Below are experts of layer 6 (counted from 0) of a mixture-of-experts language model. Rows are named router (the router's row for the expert), gate (a neuron's input weights, with its number), up (a neuron's input weights, with its number) and show model dimensions 64-127. Each number is 50 + 10 x the weight over its row's rms, rounded and kept within 0 to 99.
Before each expert's rows: "gets" lists some tokens that make up at least twice as much of what it gets as of all text. This comes from a sample of Wikipedia text that the model never trained on. Tokens count by the router's weight.

# expert 11
gets: "\n", ".", " |", "==", "===", " =="
router:49 65 55 42 73 47 39 65 44 59 80 36 53 61 57 54 37 56 44 62 45 47 52 58 47 42 58 35 38 51 45 47 47 52 64 59 64 45 45 69 49 42 46 48 60 51 50 45 39 36 53 47 61 53 38 40 35 45 35 44 70 61 54 40
gate0:64 50 14 55 42 46 47 48 47 60 42 42 40 42 63 59 26 61 60 50 66 68 40 44 61 33 54 50 43 47 40 38 59 52 55 55 59 50 45 47 51 42 48 37 67 47 50 63 51 61 50 51 60 32 45 45 46 48 39 59 50 48 59 43
up0:77 39 54 48 27 45 48 56 67 57 54 50 54 41 63 43 45 44 67 52 45 44 36 27 62 56 45 57 67 33 41 39 62 35 42 48 50 62 43 51 65 58 69 19 67 43 59 64 49 45 48 45 57 46 48 48 45 46 46 39 49 48 60 65
gate1:45 40 48 49 53 43 70 61 49 68 47 53 31 32 53 59 37 38 49 51 52 39 61 53 63 62 61 42 54 56 34 53 56 59 48 53 51 40 51 51 42 57 69 55 52 60 68 42 50 65 48 43 63 66 47 41 39 58 35 35 41 48 60 55
up1:36 43 52 54 29 64 36 52 58 53 50 43 61 61 42 41 42 46 55 53 42 39 27 55 37 51 39 57 35 49 48 48 51 50 49 37 47 34 41 30 37 47 55 43 54 67 47 44 37 35 52 40 57 41 58 51 51 45 45 72 45 50 42 64
gate2:37 72 48 49 41 53 49 38 49 62 32 33 58 59 44 46 46 50 53 50 39 45 64 53 64 54 83 50 49 64 45 52 44 51 54 49 54 40 53 45 37 52 58 61 50 40 31 69 47 57 52 57 34 36 49 66 39 38 45 43 48 59 46 47
up2:43 31 44 48 45 62 44 37 33 39 56 52 45 27 67 55 38 76 47 42 56 55 35 58 59 36 50 38 34 22 63 43 36 41 55 60 55 34 52 67 59 54 62 37 50 62 48 54 65 38 51 49 40 25 46 50 40 62 45 49 67 52 46 60
gate3:60 41 74 31 57 55 55 50 47 50 50 52 41 48 53 41 63 41 64 43 52 54 44 50 49 54 47 53 36 64 47 61 57 52 60 49 42 38 57 49 49 47 62 52 46 47 50 40 36 51 56 40 45 31 46 52 42 33 55 41 36 55 51 47
up3:30 53 50 62 40 43 44 44 55 47 43 48 42 41 48 66 58 62 33 50 52 64 49 55 62 52 43 47 58 50 62 62 51 64 31 46 51 70 40 49 54 36 50 46 43 58 63 62 68 61 51 63 48 65 58 68 60 67 46 58 53 54 48 50
gate4:65 45 36 54 53 48 55 54 43 63 70 66 53 44 58 44 62 74 47 50 46 49 68 72 54 53 56 37 51 62 38 58 65 29 59 51 51 48 58 44 53 59 61 70 40 56 54 64 50 60 58 61 51 48 42 45 56 35 39 54 47 31 62 32
up4:58 68 27 54 54 61 43 41 52 70 79 59 38 50 33 36 55 48 57 52 59 46 56 74 53 48 48 46 49 69 42 57 70 31 46 65 49 53 57 35 53 70 57 48 39 58 49 50 47 54 47 54 57 37 52 42 50 41 37 49 34 47 58 59
gate5:47 51 45 30 51 42 37 51 53 50 45 48 62 54 52 32 35 60 64 70 42 40 52 50 58 55 60 38 49 76 54 63 64 51 42 57 51 51 56 38 53 51 50 34 55 43 50 36 36 41 57 37 60 55 54 49 43 53 39 30 60 43 46 59
up5:58 54 55 39 42 56 47 63 27 50 65 51 58 53 41 45 34 50 61 67 55 33 45 47 31 48 58 47 27 67 37 64 61 68 43 55 51 57 48 58 50 53 42 44 56 58 33 50 45 37 54 53 59 60 37 44 48 54 45 55 64 62 35 56
gate6:56 37 50 62 56 59 61 43 48 62 64 45 60 44 43 60 47 30 56 53 45 40 65 64 59 65 65 57 55 45 51 45 47 61 55 38 50 60 54 50 40 48 34 44 52 40 42 62 56 49 56 51 40 69 61 51 37 48 46 42 56 59 68 45
up6:54 59 42 55 32 44 37 65 43 41 40 57 42 50 61 53 44 79 35 64 43 41 27 38 32 35 43 37 53 51 50 60 47 58 46 58 48 51 49 55 65 36 53 58 64 70 50 49 53 52 52 50 63 33 46 53 51 41 40 38 42 60 37 60
gate7:48 53 50 42 48 67 45 50 30 35 53 25 59 37 52 49 43 62 47 34 69 42 46 48 42 58 53 36 45 34 43 52 30 61 41 54 49 54 69 41 51 55 55 58 47 49 46 63 55 54 49 52 52 53 41 52 50 58 50 60 42 59 34 58
up7:59 41 46 51 50 37 49 50 39 53 28 63 46 58 51 57 49 30 54 41 41 43 61 63 59 59 43 62 45 54 55 48 73 58 52 59 47 53 29 42 61 63 39 61 37 43 50 46 53 65 49 60 35 38 46 43 44 58 51 57 67 46 66 51
gate8:52 36 49 64 38 61 52 57 53 46 58 65 38 14 49 50 69 48 55 56 51 58 47 46 37 61 46 48 55 42 51 41 47 53 42 49 58 61 36 62 44 44 81 43 55 24 63 49 36 43 41 60 52 47 43 55 54 35 54 57 26 63 71 74
up8:61 39 28 67 48 47 50 39 51 47 38 43 57 39 54 42 49 55 53 67 38 56 50 39 42 37 36 51 60 59 51 52 46 41 50 57 51 30 64 47 59 62 55 35 45 58 56 43 54 55 54 28 56 44 47 47 38 60 48 46 48 43 38 64
gate9:58 69 57 64 56 68 49 64 51 40 63 46 49 55 46 61 44 37 45 44 52 58 34 50 43 46 49 30 58 47 48 32 48 59 45 67 55 51 21 43 34 45 48 66 33 43 59 47 54 49 51 51 62 41 53 55 68 51 49 61 29 50 42 40
up9:47 48 46 48 56 61 48 38 57 46 50 46 57 56 32 45 47 47 50 41 44 48 54 50 28 51 56 37 53 63 20 46 68 44 49 50 52 62 49 44 44 52 34 50 50 43 62 55 57 57 49 33 57 47 61 46 55 52 50 48 29 59 46 50
gate10:56 50 46 52 54 26 55 53 51 47 47 49 46 44 55 38 52 44 47 34 54 55 55 68 46 35 31 48 45 45 47 51 50 45 46 55 52 58 58 56 54 65 36 40 50 50 48 42 56 54 43 33 40 48 54 40 39 39 52 62 20 46 51 47
up10:55 32 64 44 58 52 42 51 61 49 53 55 56 58 47 57 53 59 35 54 47 66 63 53 37 35 43 70 60 53 44 53 38 48 52 48 48 44 48 42 56 57 42 49 49 27 65 44 37 66 48 41 54 48 41 53 56 51 48 54 44 36 54 40
gate11:46 70 38 62 47 74 46 69 40 47 63 46 43 42 52 52 41 55 57 47 56 47 44 56 60 44 52 46 56 59 39 13 34 68 46 48 55 72 36 43 54 43 51 48 51 53 57 50 51 56 56 29 55 44 32 51 46 45 38 44 30 57 45 49
up11:42 50 53 62 57 59 46 60 58 47 45 67 47 56 38 48 57 55 41 60 40 41 55 42 38 50 47 38 65 30 45 29 57 61 47 53 49 29 52 35 67 80 28 41 35 36 61 52 32 54 51 31 57 56 59 44 49 60 51 47 54 54 61 49
gate12:59 58 43 58 49 40 47 58 43 53 48 44 60 36 69 37 52 52 48 48 35 43 58 46 39 40 58 48 50 58 61 65 67 52 42 52 49 34 47 62 51 52 57 25 48 40 55 44 45 27 53 51 46 31 41 44 64 52 57 52 44 34 79 55
up12:61 57 44 53 59 37 46 71 46 61 76 39 47 50 58 40 49 54 55 48 36 47 51 38 47 40 38 43 46 39 59 46 80 49 48 44 48 38 50 65 54 44 44 45 52 47 49 57 47 39 54 54 40 35 52 43 37 58 54 48 45 39 67 49
gate13:49 49 45 52 55 33 39 62 37 23 60 55 50 39 43 44 51 50 63 54 52 41 45 49 47 30 49 63 36 54 47 53 45 44 49 60 49 58 54 61 50 75 39 53 39 57 46 60 44 70 49 52 52 47 48 50 56 41 44 45 43 49 53 51
up13:38 68 59 47 49 59 54 37 42 51 32 48 37 53 49 68 53 75 51 51 37 56 51 41 55 65 39 44 40 39 38 60 57 32 55 46 50 60 50 80 50 43 61 39 38 52 51 65 59 56 54 37 40 58 53 53 51 62 51 44 66 49 44 49
gate14:48 36 49 49 40 51 45 56 62 55 41 39 47 46 64 74 48 53 49 50 57 31 42 55 53 42 56 46 57 45 36 53 48 50 50 36 49 38 31 51 37 45 63 59 37 42 47 42 53 47 51 55 54 47 42 48 49 47 42 58 58 45 53 57
up14:40 49 44 46 55 61 58 42 38 42 48 33 41 41 78 45 44 45 61 38 53 43 35 52 54 45 65 40 68 62 49 38 50 41 46 52 50 50 50 42 41 51 66 53 50 52 55 52 55 50 47 56 43 43 51 45 45 45 40 56 46 46 44 58
gate15:54 59 32 52 57 45 53 44 57 53 54 64 51 61 40 52 48 53 50 49 38 49 51 47 30 60 55 37 36 68 44 54 49 57 55 39 49 50 49 54 40 51 55 58 39 46 60 42 51 31 59 29 52 43 40 51 59 54 51 39 47 49 39 31
up15:48 59 40 50 40 54 44 55 57 54 67 36 28 53 59 46 31 39 70 43 69 37 31 54 41 49 65 51 59 49 33 37 62 40 48 47 50 53 47 57 67 41 45 46 46 55 43 52 49 61 54 65 62 58 47 40 48 51 35 64 36 40 45 65
gate16:37 65 39 45 56 45 58 59 46 51 53 52 60 53 54 64 43 57 49 38 50 42 52 62 67 48 41 56 43 46 50 51 42 47 60 43 47 62 47 59 48 58 60 53 53 53 58 42 62 67 53 37 55 50 35 54 56 38 55 33 76 47 74 58
up16:36 65 49 60 46 45 51 46 45 45 62 32 52 53 53 66 59 41 53 47 52 58 44 38 47 46 47 68 62 54 46 67 52 44 39 40 52 53 50 60 53 46 50 49 60 36 51 57 61 78 52 62 67 44 62 51 59 40 49 44 69 44 70 46

# expert 13
gets: "\n", " (", ".", "'", " \"", ";"
router:43 54 62 59 58 57 65 52 34 69 82 46 45 60 66 65 51 57 52 54 63 51 59 50 43 44 53 41 39 49 36 53 58 39 66 27 61 47 42 71 50 41 53 51 52 48 57 52 54 47 63 40 70 53 40 44 55 36 35 44 68 58 50 36
gate0:56 55 55 56 27 45 54 64 54 45 48 53 51 33 60 62 44 59 55 54 66 56 44 31 36 62 46 57 54 47 42 37 62 36 32 41 54 54 50 56 40 52 60 34 69 47 34 35 45 48 48 48 53 40 49 47 59 60 51 52 36 57 50 32
up0:54 35 38 41 67 54 50 59 56 34 56 50 57 70 34 53 36 44 42 72 45 64 41 42 33 54 49 61 73 58 49 31 49 50 39 34 55 50 40 32 36 55 53 43 63 58 46 46 71 56 52 49 48 48 59 51 44 47 54 65 45 55 59 46
gate1:54 53 70 26 46 44 67 68 51 63 40 48 53 61 45 62 39 55 53 36 40 45 49 40 45 60 33 45 48 47 63 48 59 24 48 46 49 42 41 48 45 36 58 38 52 42 58 41 33 54 51 51 43 65 34 47 52 45 45 41 49 54 50 55
up1:63 37 65 34 41 57 55 59 56 50 55 50 49 70 51 58 43 47 67 41 46 54 62 37 42 55 39 41 41 38 65 42 59 33 50 33 49 46 37 42 51 23 54 40 59 39 59 47 22 46 46 52 46 50 38 59 40 42 43 38 43 52 43 57
gate2:34 79 48 63 61 55 64 41 49 51 60 51 46 61 41 55 67 45 49 48 54 39 49 56 65 41 45 50 51 53 44 57 39 36 53 53 55 63 56 45 37 70 41 53 58 47 31 61 65 46 54 53 43 40 54 45 61 60 51 54 68 66 46 42
up2:57 15 52 48 40 37 41 53 39 67 55 41 57 38 63 59 58 57 48 54 58 52 50 58 34 62 45 56 63 55 50 48 49 53 42 61 49 49 41 47 55 27 50 54 56 70 63 38 43 54 37 66 60 57 61 60 40 50 52 53 31 37 60 56
gate3:56 47 55 51 55 46 48 60 38 56 42 54 49 41 48 52 57 66 52 70 60 44 65 50 54 32 53 65 32 59 70 52 34 64 50 60 47 32 33 60 44 48 52 44 55 51 37 33 47 41 51 42 40 51 64 52 42 50 45 54 46 67 40 66
up3:65 51 44 52 67 46 51 44 61 47 45 47 44 38 61 26 60 67 51 77 52 39 59 45 40 48 45 68 59 67 50 55 46 58 59 52 50 31 14 79 39 55 51 49 49 39 41 34 32 43 49 51 40 65 67 50 52 48 33 71 45 58 41 63
gate4:62 50 70 63 38 45 54 53 36 25 37 66 38 56 44 46 54 40 53 58 62 54 49 58 70 53 17 56 30 61 41 45 53 50 65 51 53 49 48 42 45 42 49 57 38 62 56 58 51 53 55 61 57 55 39 51 40 49 41 61 54 71 50 48
up4:63 53 65 58 33 60 54 57 28 22 49 56 50 53 49 36 54 38 55 45 56 54 43 36 50 37 23 68 36 55 39 46 47 43 48 43 52 49 43 59 50 41 56 53 40 60 60 53 44 61 58 73 56 54 59 47 57 38 39 61 65 67 58 56
gate5:31 48 46 33 48 47 51 50 50 38 70 44 40 58 57 46 39 39 69 63 50 55 54 64 34 56 51 35 45 62 62 58 63 47 59 51 51 34 58 62 58 51 57 46 54 63 35 39 49 50 56 40 64 62 41 51 63 36 43 47 48 59 45 26
up5:42 46 39 32 50 28 53 61 49 49 54 36 47 55 55 43 40 41 65 67 41 55 42 59 45 40 53 53 58 51 47 54 43 36 56 56 56 39 48 61 60 59 69 69 41 71 39 36 60 50 46 49 55 37 52 54 56 39 39 33 53 67 49 45
gate6:50 63 42 32 38 47 46 62 51 62 48 46 61 74 48 27 60 46 37 46 57 44 42 55 44 59 54 53 49 33 43 46 44 43 50 44 51 45 35 60 55 50 55 57 29 51 55 55 56 42 50 51 51 49 44 50 59 58 53 62 62 51 69 52
up6:52 48 47 43 50 23 51 45 57 56 54 60 41 25 46 57 55 74 31 52 56 23 47 62 40 65 54 47 37 59 43 47 56 52 46 33 43 61 41 65 47 49 42 40 40 50 49 60 46 54 49 47 52 52 60 40 66 54 43 44 53 53 60 33
gate7:48 57 52 58 35 49 50 53 39 55 58 56 49 64 29 63 49 64 39 46 44 69 53 52 52 33 52 45 51 45 58 51 42 47 51 43 52 55 51 46 47 37 58 55 51 39 54 41 49 43 48 48 52 41 57 51 24 52 55 50 62 54 50 66
up7:59 55 49 53 38 53 42 37 51 59 58 45 56 67 36 57 53 64 36 48 53 58 56 60 34 43 65 68 58 56 53 47 42 42 52 65 60 53 48 46 55 47 50 71 48 52 42 42 41 46 42 51 53 56 63 50 40 47 56 38 52 51 47 48
gate8:54 64 53 61 52 53 59 74 51 65 47 43 59 53 63 44 63 48 37 63 55 52 57 66 47 48 58 61 57 44 44 67 45 38 57 32 52 43 47 52 53 59 49 68 46 58 32 54 48 50 50 55 53 42 59 60 60 45 45 51 43 48 60 31
up8:54 47 46 51 53 36 40 46 58 45 66 61 58 51 65 62 47 56 54 51 49 54 48 35 54 37 38 32 53 53 54 49 46 65 44 36 43 48 57 63 55 40 53 38 62 41 43 37 45 56 53 55 73 62 54 31 44 58 47 52 46 38 38 48
gate9:68 37 41 38 54 35 54 51 66 57 43 41 45 51 50 58 50 54 47 49 47 56 49 61 39 48 39 36 46 38 51 35 42 37 53 57 49 36 63 56 59 59 57 64 51 50 36 43 41 43 54 57 56 57 29 56 33 23 37 55 43 47 34 45
up9:57 33 39 39 47 34 50 55 41 47 58 56 61 35 56 46 63 32 50 45 27 37 41 42 60 38 52 32 42 29 46 56 47 56 53 46 48 50 53 60 47 41 40 46 57 37 59 56 35 40 58 61 51 52 33 47 48 47 44 62 60 37 61 50
gate10:75 49 58 47 54 49 52 49 45 66 60 43 63 42 64 43 51 62 50 68 51 33 49 56 25 54 53 53 39 52 58 71 60 57 55 40 58 55 55 58 47 59 37 45 44 57 42 45 40 41 47 49 41 43 56 44 64 44 53 48 53 38 40 65
up10:67 59 59 39 51 36 41 36 42 48 57 40 46 36 75 61 52 59 37 52 67 39 53 40 32 57 59 33 41 65 56 62 52 44 49 60 46 53 62 52 53 51 55 40 50 68 54 56 59 39 46 59 34 39 59 47 56 38 57 52 60 47 40 46
gate11:41 51 56 45 54 29 51 51 41 74 52 54 51 43 46 53 42 49 62 57 66 57 59 58 50 52 55 70 57 53 53 60 67 54 49 56 56 67 52 50 57 43 43 50 58 45 73 27 35 42 47 25 65 61 60 48 63 28 39 63 19 61 59 46
up11:55 54 32 56 50 72 52 62 53 50 40 68 41 61 48 45 49 67 46 41 30 35 46 46 71 56 36 37 56 47 36 48 46 55 46 43 46 46 43 63 53 56 72 45 46 39 21 61 48 63 56 57 38 41 57 49 35 60 50 44 58 43 41 36
gate12:49 48 47 41 62 43 48 68 55 54 57 47 37 47 27 56 57 75 38 59 62 31 33 35 36 47 56 53 45 60 59 57 23 49 61 36 54 52 43 55 52 55 57 56 47 46 51 55 48 38 50 60 54 46 53 54 55 42 48 51 55 66 48 31
up12:44 66 62 54 44 49 33 46 56 36 41 63 48 60 40 52 60 38 56 41 37 52 62 51 36 55 32 50 49 46 49 43 57 41 51 48 52 53 49 57 36 47 55 46 44 43 45 39 56 37 50 35 45 56 60 42 46 34 48 56 43 39 41 43
gate13:56 32 42 41 42 42 53 49 42 39 60 45 56 40 55 45 57 67 62 57 33 43 56 54 60 38 56 46 34 41 63 58 60 60 46 60 53 54 73 71 41 42 53 61 52 44 43 43 43 46 54 69 69 59 22 59 34 52 44 56 51 54 53 49
up13:58 46 60 45 43 39 54 50 61 47 48 55 34 57 66 59 57 55 60 56 52 61 46 50 66 37 44 42 35 47 69 44 70 50 49 62 50 31 73 49 51 53 60 57 43 36 40 57 59 64 56 55 47 41 43 55 49 38 43 58 60 48 43 43
gate14:15 58 46 63 42 53 57 41 45 44 54 41 44 65 40 43 69 50 50 64 49 42 47 50 57 63 42 51 51 52 37 43 53 36 49 35 62 61 40 47 40 31 54 37 57 48 53 51 59 42 55 51 38 40 55 52 49 42 38 67 53 58 41 65
up14:50 57 50 55 46 47 54 62 25 41 52 43 53 78 46 64 47 43 36 39 75 62 33 61 47 63 54 43 37 58 57 47 49 72 54 50 54 52 45 52 43 55 43 24 44 34 46 58 59 51 45 47 57 40 59 58 68 66 61 70 67 62 39 49
gate15:64 51 51 55 54 40 32 46 38 30 53 63 56 48 37 58 47 36 46 49 51 32 43 62 48 41 62 51 53 36 58 70 55 65 66 46 54 60 59 53 39 69 34 52 48 36 56 64 33 45 46 64 59 48 60 47 52 33 39 50 51 42 48 52
up15:52 48 54 60 59 43 57 56 54 55 47 50 71 46 53 47 70 60 39 74 54 45 34 38 59 65 50 43 44 68 54 64 47 58 36 62 46 48 53 55 57 46 74 51 50 34 46 23 67 54 58 68 44 48 53 53 39 47 61 64 61 31 58 40
gate16:49 57 54 55 47 72 43 48 62 61 54 45 58 58 59 44 39 30 50 44 57 47 35 64 49 58 36 56 79 47 30 28 35 57 63 47 55 46 41 42 43 63 51 62 52 60 65 50 51 67 49 23 50 52 45 53 43 44 63 58 66 63 68 42
up16:51 40 69 68 42 56 49 53 61 52 49 47 52 48 60 43 34 52 56 53 36 38 37 42 20 44 40 47 45 54 48 47 47 70 63 38 55 39 49 37 33 39 78 42 40 61 69 60 70 50 49 60 45 56 27 47 48 56 58 57 47 71 65 55

# expert 4
gets: " |", "\n", "|", ";", ":", "=="
router:40 68 51 38 47 48 31 63 56 59 83 32 59 50 61 58 35 65 50 47 55 49 53 44 47 41 47 37 38 47 37 55 44 43 53 55 53 51 43 56 47 45 57 55 67 45 32 46 44 44 57 41 64 43 43 44 47 49 38 41 70 58 49 34
gate0:53 56 44 37 48 56 47 39 55 56 58 51 50 61 54 37 41 57 46 52 46 52 67 55 32 38 43 32 57 52 51 49 50 54 50 43 46 54 41 33 42 26 51 61 50 65 39 28 39 37 58 59 48 65 37 56 55 33 49 63 46 31 49 52
up0:51 65 26 56 41 56 59 45 49 47 38 60 68 40 55 19 61 36 35 64 37 57 44 52 54 62 54 27 71 51 53 55 55 49 52 54 55 61 57 48 55 62 48 35 34 44 48 58 55 39 49 46 53 53 63 54 40 51 51 39 57 49 31 50
gate1:36 65 55 52 62 58 47 42 38 73 48 47 51 50 73 39 36 71 37 45 59 61 39 29 56 51 49 48 53 44 51 71 35 20 46 54 50 38 54 23 43 59 54 38 43 50 61 46 36 40 55 51 53 28 47 49 33 44 36 56 50 48 49 36
up1:53 58 25 49 63 31 39 50 32 69 68 39 60 44 43 45 48 63 39 55 56 50 52 37 49 42 33 47 57 39 54 59 46 52 43 53 49 54 51 62 41 50 51 55 43 38 57 47 59 31 48 46 54 37 27 29 46 51 44 47 58 42 51 38
gate2:79 43 35 50 47 50 47 52 42 29 58 33 51 76 45 45 54 49 47 41 62 54 41 47 52 50 29 56 21 57 42 38 52 44 55 59 45 51 31 47 59 63 31 28 49 56 33 50 56 43 47 43 61 29 43 54 48 49 50 52 46 37 56 60
up2:54 45 30 51 49 59 47 50 40 49 65 63 51 57 60 48 51 43 50 58 66 37 45 42 40 41 42 55 45 54 31 33 39 45 51 45 53 59 42 48 42 49 34 58 53 45 66 58 61 45 54 26 55 50 32 51 51 49 51 36 53 51 50 72
gate3:46 48 45 51 42 55 52 61 48 55 31 67 41 63 64 37 49 51 54 54 49 56 59 58 52 43 54 50 40 61 42 54 40 50 42 45 55 40 44 41 48 53 45 72 71 54 61 44 42 54 58 46 56 48 42 41 50 56 41 48 48 51 53 52
up3:61 56 47 63 64 44 41 37 52 47 49 32 46 56 47 46 43 59 49 40 70 49 53 51 41 70 30 57 63 58 47 42 70 43 45 54 47 54 45 51 42 63 60 45 40 53 65 41 74 43 49 38 50 42 66 58 44 29 47 33 59 40 51 41
gate4:37 71 43 30 67 61 53 49 38 60 41 35 63 30 50 36 56 63 55 56 46 67 56 51 53 48 61 60 42 54 45 33 47 33 47 65 52 67 49 46 41 56 53 49 58 42 50 43 59 54 51 42 52 44 47 53 52 47 53 49 51 56 36 36
up4:55 50 50 34 65 61 58 62 47 34 53 69 41 50 50 50 41 57 55 62 57 43 32 54 56 61 56 43 55 20 47 43 40 62 57 47 52 46 41 54 63 65 72 39 36 50 46 51 52 43 45 37 47 64 53 53 26 50 50 55 51 44 55 44
gate5:74 46 60 68 70 63 55 64 48 68 47 36 52 48 38 43 51 50 54 55 51 54 36 40 54 55 47 37 39 51 46 45 55 49 47 50 58 39 47 35 39 51 38 39 32 37 67 62 36 52 50 48 54 55 59 44 49 40 40 74 53 47 40 56
up5:49 30 59 57 59 51 52 53 50 61 39 53 68 55 34 45 69 49 51 45 56 34 59 54 66 68 63 51 37 44 47 60 64 65 63 54 56 68 38 45 46 52 59 52 36 58 52 63 45 40 47 46 58 56 56 42 46 40 38 62 39 59 29 29
gate6:35 49 55 63 43 27 50 79 41 38 38 51 69 50 58 85 63 60 51 50 49 48 48 45 52 37 46 59 45 48 55 55 71 33 44 43 49 56 57 35 59 44 56 45 49 50 53 44 46 34 47 29 42 44 47 49 41 34 58 47 56 59 24 41
up6:54 54 51 58 66 53 46 38 43 38 58 62 67 45 40 41 60 08 40 58 35 58 52 65 43 62 52 44 62 21 38 46 38 40 61 48 52 57 41 49 50 43 38 70 46 58 51 54 66 64 51 57 48 58 55 60 54 56 51 55 48 54 55 44
gate7:46 59 59 57 54 43 53 57 52 46 40 51 67 49 42 44 62 64 43 51 38 63 54 31 69 31 62 65 59 55 61 66 45 31 50 48 58 56 41 56 50 57 43 31 41 47 40 58 54 36 51 46 41 40 36 60 46 51 47 41 53 38 44 46
up7:57 49 56 66 40 57 47 45 61 59 56 57 34 48 41 52 53 27 35 51 36 59 58 50 35 34 70 62 63 49 42 51 61 30 40 44 51 32 49 53 42 49 38 59 69 41 48 44 66 48 52 41 41 47 36 53 46 61 52 43 55 37 38 47
gate8:39 51 39 61 51 44 53 58 44 50 39 48 63 33 57 58 46 69 37 50 75 52 48 27 55 61 42 46 61 54 40 45 42 43 47 53 51 44 39 35 49 62 50 44 76 41 44 59 44 59 49 52 53 47 47 44 35 65 51 54 48 36 42 37
up8:42 55 51 54 48 25 54 66 41 59 48 51 70 31 53 50 61 61 35 60 66 70 64 36 63 50 38 47 71 46 50 50 34 51 37 66 46 35 60 53 52 61 51 49 49 53 52 31 45 57 55 58 46 49 58 50 31 46 54 48 48 45 52 58
gate9:57 53 43 53 60 64 54 47 53 73 56 44 53 56 49 48 50 55 49 61 45 61 45 42 27 51 43 36 52 28 43 39 49 55 53 65 60 29 36 36 54 61 38 65 61 50 45 51 43 46 48 40 66 46 53 44 50 35 46 51 63 49 59 46
up9:42 50 52 62 45 36 51 34 35 41 40 44 38 32 51 47 51 69 49 53 77 30 48 65 60 54 38 43 38 65 47 58 34 46 45 46 52 62 56 56 52 53 55 52 43 42 58 46 53 59 50 67 49 64 51 50 53 63 53 49 32 63 52 57
gate10:49 43 44 47 36 53 51 57 66 48 68 34 37 64 65 44 50 58 38 61 46 50 57 35 55 58 54 56 63 40 46 33 52 46 54 57 62 53 51 63 60 36 61 42 43 35 68 55 47 72 51 57 64 48 51 51 53 64 48 46 50 63 38 45
up10:73 55 50 53 48 53 56 55 64 47 60 59 52 37 48 41 49 49 40 59 36 54 51 37 59 47 42 50 63 42 45 46 66 29 49 41 58 57 66 51 32 35 60 55 49 30 47 54 41 46 54 35 58 65 34 51 41 51 55 41 47 63 52 44
gate11:54 43 50 45 58 66 50 60 56 52 72 54 61 39 55 41 40 67 43 53 38 44 42 52 55 60 42 35 64 36 41 51 62 41 53 46 50 56 51 48 39 52 65 42 40 65 39 48 44 39 52 45 54 64 33 43 55 53 37 36 42 46 44 53
up11:41 57 44 43 52 60 51 52 40 50 57 37 36 47 51 55 39 42 62 61 60 50 48 44 48 60 38 60 52 49 47 49 47 48 44 53 51 56 40 70 60 50 47 50 53 55 52 45 52 53 45 58 65 26 48 52 38 49 61 46 64 61 61 42
gate12:54 42 40 56 41 47 51 47 41 54 40 36 60 50 54 55 52 37 51 47 52 45 38 50 49 39 47 36 52 62 36 62 39 43 42 48 50 47 37 44 40 53 51 55 52 54 58 64 40 55 49 42 48 71 48 53 57 50 39 44 48 46 38 75
up12:41 49 47 71 68 46 46 50 46 64 55 37 49 42 60 56 34 78 48 51 41 49 60 67 48 46 45 32 50 54 43 43 52 70 47 56 44 51 57 47 58 50 49 69 42 63 51 49 52 43 59 45 45 47 42 47 53 53 44 59 43 30 40 48
gate13:62 58 50 63 63 44 59 60 49 63 49 62 38 65 63 47 62 46 39 66 52 49 76 48 55 47 31 63 63 40 60 62 70 35 36 61 42 53 65 26 40 61 60 52 50 48 47 29 51 56 59 52 53 40 47 41 67 46 47 47 29 49 47 59
up13:70 55 58 50 52 47 57 45 50 56 50 70 39 51 61 62 45 57 33 54 46 54 73 56 24 60 41 34 52 46 69 55 53 55 45 34 48 45 84 34 42 44 61 50 42 58 36 36 46 64 54 58 49 41 41 47 43 57 56 38 34 56 47 59
gate14:50 46 36 47 50 58 45 39 57 44 43 43 56 64 63 59 45 54 62 70 45 63 44 49 25 59 57 70 39 58 32 49 46 46 58 63 54 49 58 44 44 55 42 55 68 42 55 68 58 32 46 63 51 51 55 45 57 45 47 56 53 42 40 56
up14:44 34 46 59 68 35 60 56 41 47 50 37 53 55 40 59 46 43 62 41 68 55 49 43 38 52 65 36 45 53 61 29 45 48 46 45 50 54 53 34 46 56 38 56 63 52 64 52 56 94 53 43 57 49 66 45 71 65 57 50 51 34 48 52
gate15:57 55 49 49 52 46 43 46 47 56 50 46 48 51 75 46 35 36 52 37 53 54 47 44 62 44 49 44 61 65 50 44 47 52 48 49 49 38 56 40 57 67 49 39 57 55 41 51 54 69 43 56 39 32 60 51 52 33 50 59 41 57 66 59
up15:42 62 41 57 65 65 49 56 54 48 47 53 49 57 51 46 61 34 32 61 66 48 34 40 53 57 50 50 40 43 55 39 31 46 54 63 48 54 51 49 51 47 52 62 40 33 52 69 42 45 51 42 62 40 52 53 45 63 55 45 58 52 44 31
gate16:59 55 56 50 62 57 66 61 45 34 51 63 66 61 60 40 46 62 41 41 41 40 42 56 61 58 45 46 34 43 44 37 50 59 60 33 50 47 56 51 49 50 51 46 37 57 62 63 39 54 50 59 30 40 57 47 36 45 35 53 42 55 48 49
up16:46 62 61 54 36 40 53 64 54 43 39 50 57 63 64 66 54 49 50 52 50 55 78 45 53 46 71 51 55 55 48 76 58 61 48 44 49 62 62 57 63 47 61 55 64 51 55 42 56 48 57 49 48 68 58 53 71 66 47 38 43 64 47 65